Experts of a small language model.
Size: width 128, vocabulary 8192.
Experts: 32 Mish neurons an expert, 6 picks a token, a softmax router.
Training: a variant of SOAP for the experts, 5609 steps.
Below are experts of layer 5 (counted from 0) of a mixture-of-experts language model. Rows are named router (the router's row for the expert), up (a neuron's input weights, with its number), down (a neuron's output weights, with its number) and show model dimensions 0-127. Each number is 128 + 32 x the weight over its row's rms, rounded and kept within 0 to 255. Numbers have three digits each.
After each expert's rows: "gets" lists some tokens that make up at least twice as much of what it gets as of all text. This comes from a sample of Wikipedia text that the model never trained on. Tokens count by the router's weight.

# expert 82
router:155147137151121144149147097115131093181111181166065178075105144144112108155115090131148133154126126118134131085119109104112103107101091106121071148169118065135114140121094138120192167115159111131134113134141129062065119162079094142148139134131180158103155114182137150099170119114138133144106113170162208153085125132114149081141126116135051130180142147153137255141164164145132180149065
up0:154148152082138098141143089105150161128089136130116153129084138123183145092161098086134129086102185110168140076120114108139151132135107151084088183111064130172144143121139061150101114096106123125098155150131129136173128172117081084135123158146125114160172112122146107084133154159162174123135176100141023137175106167117133114113112152200041102133118135093140183142183179193125145191102
down0:115130085067146158117173100117126111100145145153136146165128130140121100101103090107018085121128111204129123127125048161080133116130149156110107122174170166049147107129173126126081127084141128118113164103110102168104144157143213184101138145099093164144123119072072094173126147170115045147093070131070111136132083107147138137109098122119142155153135127085130096116129148091139141136169
gets: " to", ".", " would", " can", " will", " may"

# expert 72
router:172177136105094117086052057119108079141148124165116113075096225137050192169076108149082140110107099099191080152118145129125154111092134134106072145149147112128092131124121098115136130127129103149105130108151084135122151115055113143138130134130177128119122120088151205147086118072116115130112126151149150170115095129116129085161139070139107122125203116130125179136148182184124138104087
up0:166167150161137169071105149118148079142130119044145138094148118101110085192078134175165143126130122143138112158116147153144100096118091127173094141111065148117152105122054086086113121089136141123095183092163144071140160152077093124132122182118149190149186178088140165049118145070117118120094125168191107118151089150135155169124148118125135104085118188129166168163146117135142098135153
down0:151136029113088097117138106084106167079126126211185141155085111102164118117124121141100131105137153114120126139125132080161108161137152145128220084193132134118141163071120078167103145167132151144141095191147087197156136077133128120168151156106068114100095072184185088103128095133084148089148157098140158113124134141136098117148119112129157186184151092100142131130099132115091139114151
gets: " ", " T", " Mu"

# expert 58
router:207163148128098152117128016149110110154174140142122100127124159128074179143126116128117161099094114134162106128136151146166175115078089131151091135162155126114114148113132089142124137144143116135116121097114086111111139066065097110134143151179116126112137132093128211119136042091144130119125112138146132182110063112107132108122130133168087188108155098237158154184119162155135143104064
up0:172139140150163138062142088119165113109154176077165091070116112147082165107137097112124153118117161145131071082129156181085122098084135199120079156105099135114154135156109052147077195151134132128131116031156133088151060118086127090108156105159159155179134134143135112101095125119200122123149134123146090078143148158121189135105125168101123150156157144150100147134172107129177113162089
down0:071133178159122171168119102121177187123153124129087121171178155075148151170073112118158068127178110145131111122115086079234089153144127115123146113154106108127071127131079176084155106119115130112158106136116158123112121140128118134133091074054090132105139095096130141124145158163105145115119091121156082114213161144124091109123114111111163088113106087137124090138093176142112230106120
gets: " |", "==", ";", "===", " ==", " ==="

# expert 62
router:150165141064095200079155121170162104114123123159166116111123129105072128125109068113127151091087091085146116089167117127076206138108125126071119132132126162120164138120116126105127164146135081148106192096143126159115106155118104158176169115143198051136190124105157132089113132122136146075136137132143167112113097118108124096115077112117089217139168122159073119161173161151170133124057
up0:144095149066155118189181138124152095115189107155162182151144170139126110136137099135149085199131095128092118126084123111141101188133110149113117166127206134102132097095068137171109151149123080132142125118156131143170097122099183124167093217142097143152168134173140098156109173169154084145112132086168137151106116126154201123156111120125179120122156155178061143172103152173096090164142
down0:118114113129144161116141091119101164120167158125122150117094134098160130178167085113110161096151121148146170107094101055092127109158138134083068139197094135102105176170058165174154103128136132156115122126128160140152186107189112141113171105141103176132091136115068044103146118044130090125117120164126125140191114126134127145138145141122094149155162095160111215112103161116180205110157
gets: "ation", "tion", "ment", "ing", "ance", "ed"

# expert 110
router:149117167101078154116156121163055105136154148136125114105101167124112107163098084199122168137133076124214134109123152158155113063113122102064122155141190140094066129114113113083186205138150142180105128116169130135094141105128130135122128139180138113073169129082073146121130159108116079069185133141141156114098114119083154125117131120160154137205153117145115144129113129134217141082127
up0:116088153202137173094092088062110105068173106112151113090119189123135119075110093133111192128112149166124127125098085141153104071131133097144124106165142126078152090099098080134182223096094090171091120103130132073099146130105136136173107096110124159127127145123107184153173193139144098153144154161142152165169115080153133192089088087106126158168144155115130130102134083105135134102090
down0:115116130148132077128163186057122146179153122106179140050082147132116163159163201130119146125155102036107167121145142131128139093157154068155123178146105083117140147138144109186125129108193167139122109071133169102152134139071087091110162132159107082115109107119099086109043116125111163142136172124123112112128099152188149111113158140181178145108106159127109093130159070125102150089107
gets: "id", "il", "ul", "i", "in", "at"

# expert 112
router:172189138107099158131139084124107081147163144164057124112143122106085151127117118158103163113114107127153078141147154118113149139056077144138146146185150134110136127089114139121123132172125131134113111152096114123094186124104098173120137131114135135043171162059109190067177099084165137138178166165134148145105076129098133124155119088124103153124126129173140221213109160201141161107124
up0:088208105085110095063137114101155139103113139117171148125140170122171124069133110138143122142160061114077105191142182114146183095125118102086126161172166122126189158149122116151142177152087146117130112151169136143163072115091121178103117102161162123118107155148153113126122106156090125120163116121139117154154085184073118160085124073167097096072120118103138053149084188175080166122106
down0:158120111216125159182121170167079128183142111148098184099130056155099107170118153144142090112073101099141148125122163161125075110105137168142175119081106142131143128141144149095075066123169112119131086156149106120168159117116136132162153088149073156140152114108168094140124172115120084139088123106080116159129147096089088104168116135099178168126193116161184204142126092098176098136182
gets: " |", "|", ";", "=", ":", "---|---|---|---|"

# expert 47
router:144162140170133164145125038135139118144147140157121127127129162081067116135090107129110199103099151099146083087092155178049120107100082110133095139131114087135139137120114172117133114150114049140059151127121060051068161128086114168131148103110134133132149093139102127064124092104125122150127136111141172123114128114116136111139136131150076158127157134229103201126202132157111150130100
up0:086124140184112140182131140143102135098135121101156172071112167218131154125119117071110159167101098099135087038130173115138113172086083120084130121110099130158150143156129139131125118171114102126173117103134095127140160149135133069098149111136138100157143157089138131107066195088128093099108149216127109171102118102127084090153150150143160163107132201100088131091141100099062118070159
down0:154173154119147142104150142133155113176126076103206109199086069133078089106118108105127173207154158145076119133150078139116134153140100177105095109128121160201112138104147111137138139078106109095112102122101163124125171154136137123108170099140180131167149110127176145078164212152090107150105111104067130179172103103122070173103193130165094110145157106104137120159106103165127168142132
gets: " and", " to", ",", " by", " with", " as"

# expert 125
router:143138146142082148126056097118100104156150130136097148100118108137115144150114111125122129110032086121149147121124150162122173114148149113117109112189140149121123127091087180136136173139211122151134118047081136117096149064074122157148108196109139105091111113122149143133138155114145068073131157185140117148109130119123138037173136104139105117131127194142107178164133147178111233163103
up0:155147140190120177149142124170125133143136146071144122092082075143101143098105156046127159133078138066084111125126135144087128126180064136136176142111110121134030071085165106156128125124127171167099116097082102123083105092179102131128086105096168125077168134174163116121154088146126082192130074162120100187158140114087107126174111145100129144115117184128158115150141126150075110126135
down0:080199121171160054103123118173178139155139094120144148113184058111115146135077154041156101149074166167155163096150161183127156106114116132146132153167139191122146128120144074146092107127146151120125082160125110122131075124147135134129148143126114128131137054124156084181082150156087082102083097200178124165148131084154120139071155099140066114148142169109162118127154108126143120146153
gets: "f", " F", " f", "ff", "F", " comp"

# expert 36
router:170143123125097155109069137134130098133152121195117134076081148150112157200068101139118160109109123135135098130135160190149099132089128111077088178143111105119123137114122106071144135146145110116114130053061068129139192084085143124143126133172150148089163106112116124108101088073214112113166124183196142131117058111130125124188121084140137124119111137128137125125168170193112140060110
up0:101207090149111186084124095083069124130155175113112154104127150118111036113091084142145131118137116100162128159050092143186098140133081130108193156112079155200167166117126147100119108086153087124120093136071076167082190102124108118130102078123148137122158096088155167098095173086153124127085137128088110109113116116106181117093145151169112098115156140160148158083103109123141134137127
down0:121065117154114097095139147134198137138118069167131089155138110118112191201181144102084116131187117155134143166161117113116095138170133134159083062136170135148079107111129090138123121135117136114128153127100181117153146164109164118149088105119076130131115153158187167097105119189091135203082089107113083128174144116122126184125106148079119039137134146045139138100155158129103112148079
gets: " ", "-", "–", "−", "{", "⁄"

# expert 64
router:130134176131112161136130111143117099164068130154099217119125137126102161137107114163083117128060089122153141121143135114137122077107111098093134116116113125084106151148074162065207159120133149163092141088083117132098163118099112177093169197078156120086162122149043119126135121086139175149153136206127169125052084085080092127128089125157140122179149128117091137112154152125119158078114
up0:095142147127101126128136130171039100116133148127209172114096116136069152115146077135103141219096101106160054129140116117138079093109125150153175102111068152094085155112159106135127130115110134156151125160119170100102103220163117106111136127157166145098179081138117124069103115130079137134170107141186171142133082109115081100113140156176116130164123129144106155145200115077167161119153
down0:131117119152172160139146104092096086163060149120114151122112100155133139054094152088093158155105132183060121135098161122203113115124160124090166183114110133131136127148049147115183097129129099114153110124144130177166194140121105141105124144208117116085122109124104174075084103125106077118071180100126104107137099107157133194137158139098129111117188141146128156150136116160191207137109
gets: "d", "y", "il", "id", "ad", "ed"

# expert 131
router:170156149117109148127078103139123077117150125186133101082109144121088208171079117138094144135102141085122132142139144149132154143138133131139094135124101088116067148098118120081139116153162122176110145066133119134120146119097133157151130150163110120085118027143142171124154086055152136095173200147133142153112126102118140045131107067173111143109126162137088174141158170144161151115014
up0:158168118110121128127214163100177148064137153184086139119128099157069092093134114116105139124072135115111179068167138089093101104079113116122121194147085139135146109114104114118148062148071134116139115133109129122134055148111152194158142155116158128084165147122109137126142145126144131140161178144148173116142116107164191080046081125163117134188136095099091121106169077134075165128096
down0:140122138124024109125100162107129125149162151125080127161139123092186114141136108113149130094146102160133087112127109089107143139133119146108095111115175176175091131167109144093132184169164120124123135081142148122120132153131143169141101176204039112180140086176130110097114180153119113138132086062136067118160087141109174139162144103131126099084021104192133153136166133144138129073109
gets: "1", "2", "3", "4", " late"

# expert 65
router:147191142139127179131132041134113099115151126139071167135148151133130202189076123149109201121125090109128112124114137111110167109082110143133092109181145132113126134114140171102129133152125133144099099075170114121089207088096121110123157136164151112094163174113144178095141100104116119143127149183122141216095083135093118096148134112161108115119172186189109206181102151184109149103124
up0:141181079161167150125193147062095148113166100133090161090182146120172151155136103087150140141087086157120180089122128157135086128168102081117123161073113150167092077072101143132166172120141163104111141110110136167107119126170144123094152156146161086120197103138111140121099084150154123129157102157177083156118126146107114059085166083149151138119120203092193133123068117080171129129125
down0:111114216116148135147132122150143108147098120114147118201162126129102121085194109063079179142115127154152139171124195157108158113153085125120163092135110155178133169176072087113123138088075119085130049105130084138121092157120136096150151107110129124128147107132166142138107110143111144117094218151155102058166143154140144167091096172145155077103130163087067127109163156119142077172149
gets: " |", " was", ":", " were", " is", ";"

# expert 70
router:182151120135123149108125115125137073152146110158084100064113154071140100185072117185113163127120121086114057137108167138109119093106078070122068155133144104109110125126126119020129128098174109152092115068118125135111193121089075194130125127137150129079132097110132155132116125118169140129165159149140152153129050120111124044180144086127091122122107160110141138108188158133107159096117
up0:195149074144214184105138135130130105105173133143150189148075136122195184163099105123137155097152108159109141109154164089142105119114192083086165128071160091110176140148072118095073123134145129091083196128170113120116164127114124154145090144139153117086099159087173124145079140115146108090112098145170085156110102120090117084085121089127138059144135148115092130162160166122114103094165
down0:112094126188065182116155068139122085111058189125154075132126081160134090110189091160131129130102150183150117123124058099118113145122073139106172125103167137070106146160140114150130103081197111123149109132175083103093143123107110131181105130184098113139171147151092156048125128141136146078115094172166143111145138066174151130064105160131102138172142133180141146104145108122156138113125
gets: "-", "|", "–", "===", "==", " •"

# expert 9
router:169178146143092157110019079119119096151136120155114131103123181163135255142093109123114148124116067114165108142125145158151135082094118119126068142188170106105130148119131144095119130157123113108124122082128075123093129125107117146129179147145136108112091118127161184126133110093119127128124140189109148182137120163080132082168127070154057133119128128135117137134141157157194145075066
up0:149089153134166117101138148098181123151123152181129153138161071128158141167118094109108152181143102111121112155130175143140141087123141125175121160124125090152111105123155131080127125195078125086079078099136126104139133140162121162084142167148174132099097133152119139169140134137176186146202081154153137135117077117076182113219132131154127075174139171130106088125147113120177060157228
down0:150135139140091125128115127091141107153139163072141149114106079165118113073137142118057111099106145113075130085128133179180137147069158084117150118135153100080122134091046101152127152062145115135137136157111138094091118095041127125135155103107089109147105121175150118146106122118045113074127171182145119125138095061161150110086193157077154177144192119159167115108084148161115094115098
gets: ":", " I", "′", "/", " V", "5"

# expert 18
router:176135111109108142143110100131125118134159150170138131139092113141085136131107110121111144120100122124131083086112144123108133117137079129136054170185098114117110141098114135092131125174119121136105137097054082132132148133124154168157112127117116145101132056119045157104127089070242085126215131154209149147141083128119126121203113103182131139124162137141141153111192150203138168097087
up0:150115157167088115157130100125150069123143167180128152238097174132129103150134125139137122103184125173160129097125186148155111140129107164158232106094132125085154114128106174137133099133127174166140195156066083081138103176137146153144154153143073096076120159110126134094148162095114140187195139171136159150118140099146097148105106187142144108139088081083138140103125116143178104137137
down0:068205151135200132110133156152124105155138134110144114112141085140095124074135100199126185087095180127118132130143149128173118142120127151112173135082124130105138107135148100041154126097153129071085077165171103135125184140110151147188110164135117080098189131129097093156127113167153110149114146193172130119145111160083127128173107133161092103147176143082077179131087100132079145196122
gets: " |", " ", "-", ":", "|", ";"

# expert 145
router:151147151155123140124148048135128120086151110141142090140134148060126161158060106162058195075103124093127138094100190143126140128086084114122044125123147132096125104135125159132141119148138112177123112134134075104129146117127113167156160113142130129082174103146103192099107080136150142124132122165184163161122123142081147097186127088211069151114146170145141119204127139184144177136078
up0:163177162114080140122149157165136137103120081109126124099119119153136079170061118137108174130093178172155113127157125156056152128157176161089104102130191087120053159114150148129185134136023117107121125172111108116131133149078099076158125138148113143154163113088118155134204125104103156102120131193116214145125124113158117084141115139093125134096117197162134191121123099118144141150103
down0:094139163110196106169144095121108144146142156134104144112066119108138142180103115128121107120118147118134112068172165115065092132134151132154165107183144117103094134133106089106208151169111123076070076106135163115129157145167122150107189122110088123068129102159185161103125152108131125117119176163142079135091091095171101136225138087156172134077157162128101157126120055111193157133116
gets: ":", " |", "):", "|", ";", " •"

# expert 148
router:148150132108113134124119130105079098099081119187047173075108215122118159187129130117116143101119096135139161146142149186129175135105115144087097100125098138051062128102101175113201194134144107149087115126132144150097168073114127107141131183183113133097145154129101216086149110130125107123131140159210131122138093143130136101116087094178134126157127166131127140134104137143135180064125
up0:130176172084155114118086115097133110058102110137163122125155173146129145160165118141231134113107146113128126136125111147109175138098183158103116081090092109121141113124161171092131081147153117118096179167100104168084169182112130071087102131192090120113105104160140132172173101095173091137132090225136154139177114081146108133149068123128116080122136078162111137108099092089142166111161
down0:019122172175178101102126108127136061158148088124122127121108163113163076132213167140085126140117129170189189122108146116119152073122046076144135148074132146114078202093164142137078093187097121115095143120130147174169159107116175119194134136118116137128150130148134102122129118127100139146148135124135106153146084195114083127149158138157113136115165151141145135199115134156142120148134
gets: "n", "d", "m", "g", "en", "w"

# expert 52
router:143255141148117129188108066173129094098139150135088118115069124125119138138048086162131159122119081135151117091155133160092167127100142136145126156167146072106081108097135141103221126117145107147108164094167118124058106132100109144130170133132134085120160127110137133050144106069205083137126122155141110125106112070128175132163076123139132178143153130147142142122139139141171110118115
up0:136113112114092119096117128190134131114152148139130116124100085103161121122114099161075179159148078148153114103113151092112101144166110164175131090150149162146123157045174149155093139177126161166112144144165098028122089134161191068176078107096093097136108168104163206171116117130179090116139102085105119116102156127113120105127082088094154150162176103147128090145113179148127082077089
down0:123185120107103174115089185194134181127103136150125163140078175124156156115117134116119117108099141056148142134110155125168137119173165133110131164147114145118100097176092097124153168101084114114098109128081135115113182148080072108130144115183146168145124135166149085146108068192098204106151137207139175075117144097137106119065165142135115144122050144156137082135166128118120105102056
gets: "ing", " that", "ed", "s", " over", " out"

# expert 89
router:145132194121058183095125131199124119120163177145134135135072162055131114183119087157120151134113113125127152087122167136100167082081100117120141148139081096072138224131132101118145179166109115202114153117104130078133172129095129123155123124134090124101159047122107125127131091122152082082141217136101141135090118130102111138121096115142093157170169131150160148125191130162084128150126
up0:153173151139125166140070078149109153101127107138153164131109118150129180104110169157191090143129105112096136174102162132145161141093140136195177158120089103091135167153129101092120139086083134163188134104129122141139164139107156123106122157177101090181193072122183104116096093116141159119149127123109121220147135170112121089164092091069100098167179102109172138179186151129113135146203
down0:115072136181114123139195200142145060163102164133139136112189149123086138164098151096104096116173141169182086136147087087122142179140116131120122134135120160145152131167109105127082119132110123171160112138144195117082135145099112117153119142129127123066194126144103125184153130121110074115155087110127074148162156153163132066153117190172146043188140135127115089070143134183086136128096
gets: "t", "n", "en", "ri", "i", "r"

# expert 80
router:177188154122112125114058091107151088137184157187083135098109173144147207195137138112117140113126079130173107159150213162153128128076109133115130145172145100086143138140120179148126132144138117115137124113136068066128134103098090214138118162192144135104103142117150145117100096104149139138134140140122153215105104129110127110149126074138091132100121111138102156158148167213164155085099
up0:154147157157088108091128090120219131079089183195145106118128042135136173143102158138086140145164084111162108177185158113185063100124095102125147089158121147090098162082127080121107094141138152144196128098091101107144126123116129120115150106135131170095094084131101123108173112119127138056105138127091137170079129152121169116136212134132199136132149136057108136131110146143152106116130
down0:148187090149119143123085190119181150119131129135136162196129165133134159074165096124161115109161077122098154138146115139166160197171101164135133134170095140075170141161135112138071148176138138114131104168184141163124128167107129145108184223137128151159171097157127108183118081050138119087103143154152154182174117127135143136128097180114109177115091160111139126200081137129134127082141
gets: "°", "″", " \"", "′", " G", "."

# expert 100
router:168144149094091156160076106123122011124073141179116123089126153106106213187126095151074187138073139049137135150132107138097165119089115069157117131121099118113068116129120163110124131138145130126088127101146109135061117130129120152135136171134124125064132083156132151105173122050165141121135137151136153133123097125128124112123122068215104165119130170119112155126141156145151134125057
up0:148088141087149184179167106125077114115123097099144112141134130101146114060076134147104139151150205087110052128164095174106092178113160123137127120121130139114106120121086184165100116162093100129216126190141103108091161122160143146132116174150107131094156158209150164078149127170153148096157150131144153113145165121158124126118156119066118163118101134176089159099061137161154057104115
down0:087175136143089072135097115137132070158075149118104195100100086077156089131130091116153142148170129094096147130140123095185163147148125102112138118138148140124182100152155116105134098114132150136018188121108148182084105088205138185095119078094129136115124069094134088145129068072080121102117134130156090084156137102142128137128124152136084104189146135082111121167130097116180149146094
gets: "1", "2", "3", "5", "4", "0"

# expert 1
router:140202129068131124090134066132104120136142128130093112108081176130157181172108033185068187080137097095118114143163140155098152052122157119128153123169113118131090124127131112133175170154109122164063146090106113129116154099140153147163156174132144096119138060092109154109107059118144102129125133172127135143145099122107094124198121090169129181093141123147121119134120152132215145076117
up0:147096175101156117033097075137172156093172175103138084151091166130109143119133109162151137124100163168147139123098147172083116123126110135135136133120109103136127173078109135155161101135167140114142150084097071149152121099158135146147120170098097174104224144151061090137166086129169116090106062075111085109136123083101133200165100111143087127140152160143153065144122168093136133102185
down0:070120087131170129119149119118132096140181152151128130154102108098126063100097160121196111099101092156144085122143127101158117158082118123096145068084175135113123096154224145122092083114159156198089137153141143092152170106139105047120155108149124134135131157111158163045147172083185126157080118136200095075083133104133130163149143164156139085145126141116151145118148120187127163114111
gets: "ed", "d", " of", "ated", "n", "ing"

# expert 99
router:193139130112063189183072113130090046116137116184107147081147152148081124139121136118085130108086148126132118108154144121136155120139145094115112199159091126100110144098042193118147136178136096120111119119148105098124123139105138122176137133113131114065121096162070173098125092090146090127148159125152144151117130100107226119140140113195136172109142112112133166108139175135164126122034
up0:084132155077145117120085157142117069082139092100114155086134080112116146110119088103129146017116178129156099124121072140119128099134168112147089171096097147090125091098078097151084202115157122144100131141137091062142140106069068138138135169126126118158142175137127125078120135142126146104134138112116127140086145158203100142097152164074203149104115118096123085069096138132154194158105
down0:112092174131173123125145143091119097115068132111127139143066170131139101070107128073168123149136110172154097159123056117112169130109143126096132135129104111130097171107135049130094076146111123145100100175118112104106108201123116110081156057121124133168156142126147168085108119121151142149204113213132163125092194130151099062141129080138157106126104136125101138148147101135069219098138
gets: "1", "0", "3", "4", "2", "5"

# expert 144
router:178139117091095129116107084100118108129127131156057133143092122128073127200053107143083127154112087068141073140118120164163140146101112110129087138148144100094117131060126116133129127136112128153138138140149130101085221112124118182100160156097150135110152130165096220068186097114118150155120144179128138141097097124116140090150123039135100146134132183204118165154114156179111128093104
up0:136123129098077125107127138083142205125119146182199107158069080108117129113165166087108123172074112111155120148158137118156115077116124107162081141096096106154143095060124137133140166063134112130100099153099158137075157147164096130143186112069127148197106110165100099090172106145098132137121163150117072148123150112095194128136126094163118158088214117158125104119165151100060086127116
down0:123137113228144103184120117087128096138051105093180115108089091202123082154117192127123161120125121128150140147168131130151144169107123141172124154168147103158115133094120183126147072127104098141119130089171139145156095090115171138069156132129138185100186120073168144148129193115162096167155105140110124061093140114156089120069130134086095091169120124151156171055147095124137143158124
gets: " |", " (", "|", "-", "born", " \""

# expert 56
router:140127123111095174102134098184113115138119114149145169128085156156120104141112046172142129092122083098150121067151136106082159074095136075099094126154059091117155181116137133091154198138123124161143180119154123128127116174113115128226175103132129107133138148086104117103095122124121122105167116134129162165091071110057148088142137121135056155161180126172104137165207175096134118135096
up0:110170122156155175134151147106079152140117121097100136066132104067127088077075196195185178180154151146101094148116140152086127112104143169161088135139133095140167086152133087136184167143129121119118159108105147151105116140096090153138111084151127130195120155052120109137088103160139156066196145176179146111140101086104130102116150091128046118087132160147175089147142130156103131127094
down0:108069102092107110131125100098091083101110116123171149140148168145127124132121131056084141088108126138152092195164137074160126134169119178158085167115063128132094178113112162080139135085080087137153122097128118088166119182140103087098140091136079121034100138125077154092140094080119145132126132121166132099099084142117054165130119165120182118111155144090073082114094168136100100122075
gets: "ation", "ion", "al", "or", "ate", "ment"

# expert 119
router:156165102112096133138040068110077091160143124156099127090118136141045164149086137115131150069081101100185120138164173125151127085092129124153123136165137123128128116103108123116122142150159101173103102112185092134120167112058112138139186145143141106102150123082143173135122091111135083125116142160122154156103117131067162102175139056139124159162151175136104193101110133226140189107092
up0:141133142152144154160126179087162117175130175124096132157098153151147102188099070131164091111099109145156109128114126208132084099095087083174134056183153142124091140096125106170122084110052106106146151174151083142124128093093103141167110142131096137151155120112080109116168149169078162171146136119122118187078128171099176125127056112126134107180128155169192141134110093095066113154122
down0:078090097151092128137113104198152134150236104124104120108125120115102156125180155143172093180121167092153169154125116106116086112138051085147138117166158112139152133189144180072120138147134135156147087151102166130123133102127178104149127151124120068076150113139118079151106078199100096167111089112134142150157110081100095077113104174115178112143128125096056104140169066136130113117152
gets: " D", " C", " G", " S", " F", " N"

# expert 67
router:166177139074103166104119129091146104093114189152127152125102177147131183139110095128134180096132093104127125125157148164119123054090113117146123143175090118075100161121150202137151142192170131138105113085085118083118113104136128120183128141183150128115114109168089149127169097112131135159123121104139157145118012155111188110161080094152146151100108180160131152175166150195177129127085
up0:177122145114153162142173143053119102099096118098200137129108152156122124094102171159138068147167137123167051114191130107075152106202150143109146185138129094188128151141095129084162144144109108170117150104093095143153133100102103147098151091144156130183160082107104140128106099182117153190157124114129133180171162100110171071150139122137125173102138151126202158114142162143111067155087
down0:115110117129111099103156160110151085177077111103193099136120110102172145160156126142076138182196107081148162197139120137061145167122102131090072168151096079154188160097120180124137073093150118100140099136132078105091103122099129063140200184190131119131140136145112146074193117139124139119131090147079131080134139155166118125086133126129119060120147100128180162149106143126132092092123
gets: "N", "U", "E", "S", "O", "R"

# expert 31
router:190174145102106191154096125137108112162141192175142132135107127139052225116118115119145162138110080112170122123119173133121130074071120101151109167205081122102141139115097199089159138146165123119118110111072111099106123139122122143168127117172150144120112088164085147105140109115145164122103123121118141160097071153116218105192115112148127168126118212111113125140160154164136153093081
up0:182181119093109138177092132089085184128153139149174119054083098073123161086193145059158192088088131093123148120110134160103067110090133135127098133127065106092150172151148143150120162145058105087110116137150129130142175132139096145148122154134141143131138122169088119049103130133096126136134131115133103133129114149140141154119046177129140141115163169103065090070147125183103175132099
down0:160178175083130107101140196136179107087103155099122118157142146164148111120120142135128128114176126136158147200090179127072109154109127214126136220156121141142128089141103133187083109144147125156144053100135139056139199140188104111090125102110207074127115115101160125110111125199096132143126146111148143100120128170129167167089117148132144167111097135091138118124134151112070089116125
gets: "B", "P", "F", "M", "I", "D"

# expert 88
router:200186132125116149111135038114132095175154166156103139136117121091089195144092085174053152135118101075142091117081162124074189135076130130150052141180124121117127126120119122138144107149102127144099143070120119139125150128113139189130131141114103131109159052098093199111126097083149130123193128145129116129099088137090106106168078118179131146165166122139111160145132143190167169125108
up0:113108127109157138084120107179092149095220110121127131100178180087172137123143070163113115100122158068131131059084201108132198129123082113152139172165112169106162115124162158090076157104137184136083164129148137121148139091137165113122181097092101120113124117084172151098090133089156100081128130169139168148131104169142105113117083084108139123146171124076091151131104109187161111192139
down0:138088092146165150144156058104089122153067117135088078151142069103143153098128111089168139091143113125127130094142152112094085121153210178141132062121114120133120122114159148133168110146090123110118198204098085138150143113158145090175069138108117128130127153117212127170166101162091100165097170058117124111147175145131113089173110137153228090138095136144128108109092121111141145114140
gets: " |", ";", "|", ");", " –", " /"

# expert 15
router:150161134119129158107072094204143057078126161152143144133093117139100097149060086119085129151111091138141099077174131105081143148093137088099106199156128056117156148114100101135161179167123073145136137081133094135118132158106122169151151108110147119123174087146094160050097075101137078140130140168165108111108116054115202120147100110143142193128160148180127132110161131132095140116118
up0:141182172058146100123132134100187111044089096176125147080080073106078086155154089123162096110128116155148147127103131145111136144124130123134124140127137114152152155141148182114091140138097113113142153097125144193122137111125118168148108147157103159141076145134080073059115148148063130141127131141177102068111126171164194185119122124116066130134173079113106207141190118170176114106143
down0:105081145138122145141063132138067144170129179093141084111130210132185107099190095122046128170117173139115144129110130073114067150118130112136137108127086108133129130068177115109091144146155154130115159199117089095111039143093084108143106151073165125142161113133155115101145195137121171126170154125131094100161129095114131118144091144180149089166166144101151129152106159066146147096092
gets: "s", "ing", "ed", "es", " out", " up"

# expert 133
router:155141155117110119152122091108131095154145144157107121117109135125057164117103131154089150110120101081121041095107118112139163097129119131162116152179147113130109121111132145122139141183138135159100134094115101130111131153102136142120133134184168089075105065142144180124168134099133080151153173116128121177097055144133175124140114040132044124096134156145063227192175146159149197088123
up0:091157152127094135129097143120095076099103152178197108103199127140114130095086130095153122135097154094077126139102110102110149121135138082128125158080145164151102152087134148161094126214087124116128078183116079065096083178125137196088186108146091120131113113121136104110115143190101121138100146158141161155100150187117086111154083079160169130128153145180168146140142066102114154122058
down0:150095200153162139117121089177136120074157203135132073114116091232106106112119164054107122063143097119107169145134104093087094166158093116126099104131120107094136162149087100098119146163103148059147108127155119131088123066144093079169127084101115118143160066157149144124154082106157077101109124118152138157156145157142134129099108125096131090119120169177094117095080184177135103118120
gets: "|", "-", "|---|", " Ja", "|---|---|", " a"

# expert 37
router:159130126081085125192116116105096100136087160197121130068130112153128177201093140150037196133080095097154144135137142137113170132085108104144157123139092071100051110111100108118119118119175135146112124060134128128082159107091047190155127151186150122090102122122133164110108099108131157112092160131130213160114128115128132111146131089159073167097129154141095156147099151132134151130099
up0:071128035112115163154126136140128118138160132159166111155090057078162132184106093213145102152127062121151191066062168102120153122150142078178142160127147106115112107110137126092114169115164120170104121110164163123102132120066094118103074123098123157107106158152142097145147156170136162114127139149130139170140100164073139111164174094117065132095139153133065184119147147096120159162135
down0:159103106192105127151140093122124096143085178131109104156200088172130142117152172075127143170125139125111122160159096129150129098154140143215133146117144133071095142128147111210158112095081167092146115165141033179123093157102111116093112171135102172129118081066110146164117113136123105056115095130113140120062183051191135149149170109136133075129123106143109127091111121138112121115144
gets: "1", "2", "S", "H", "A", "D"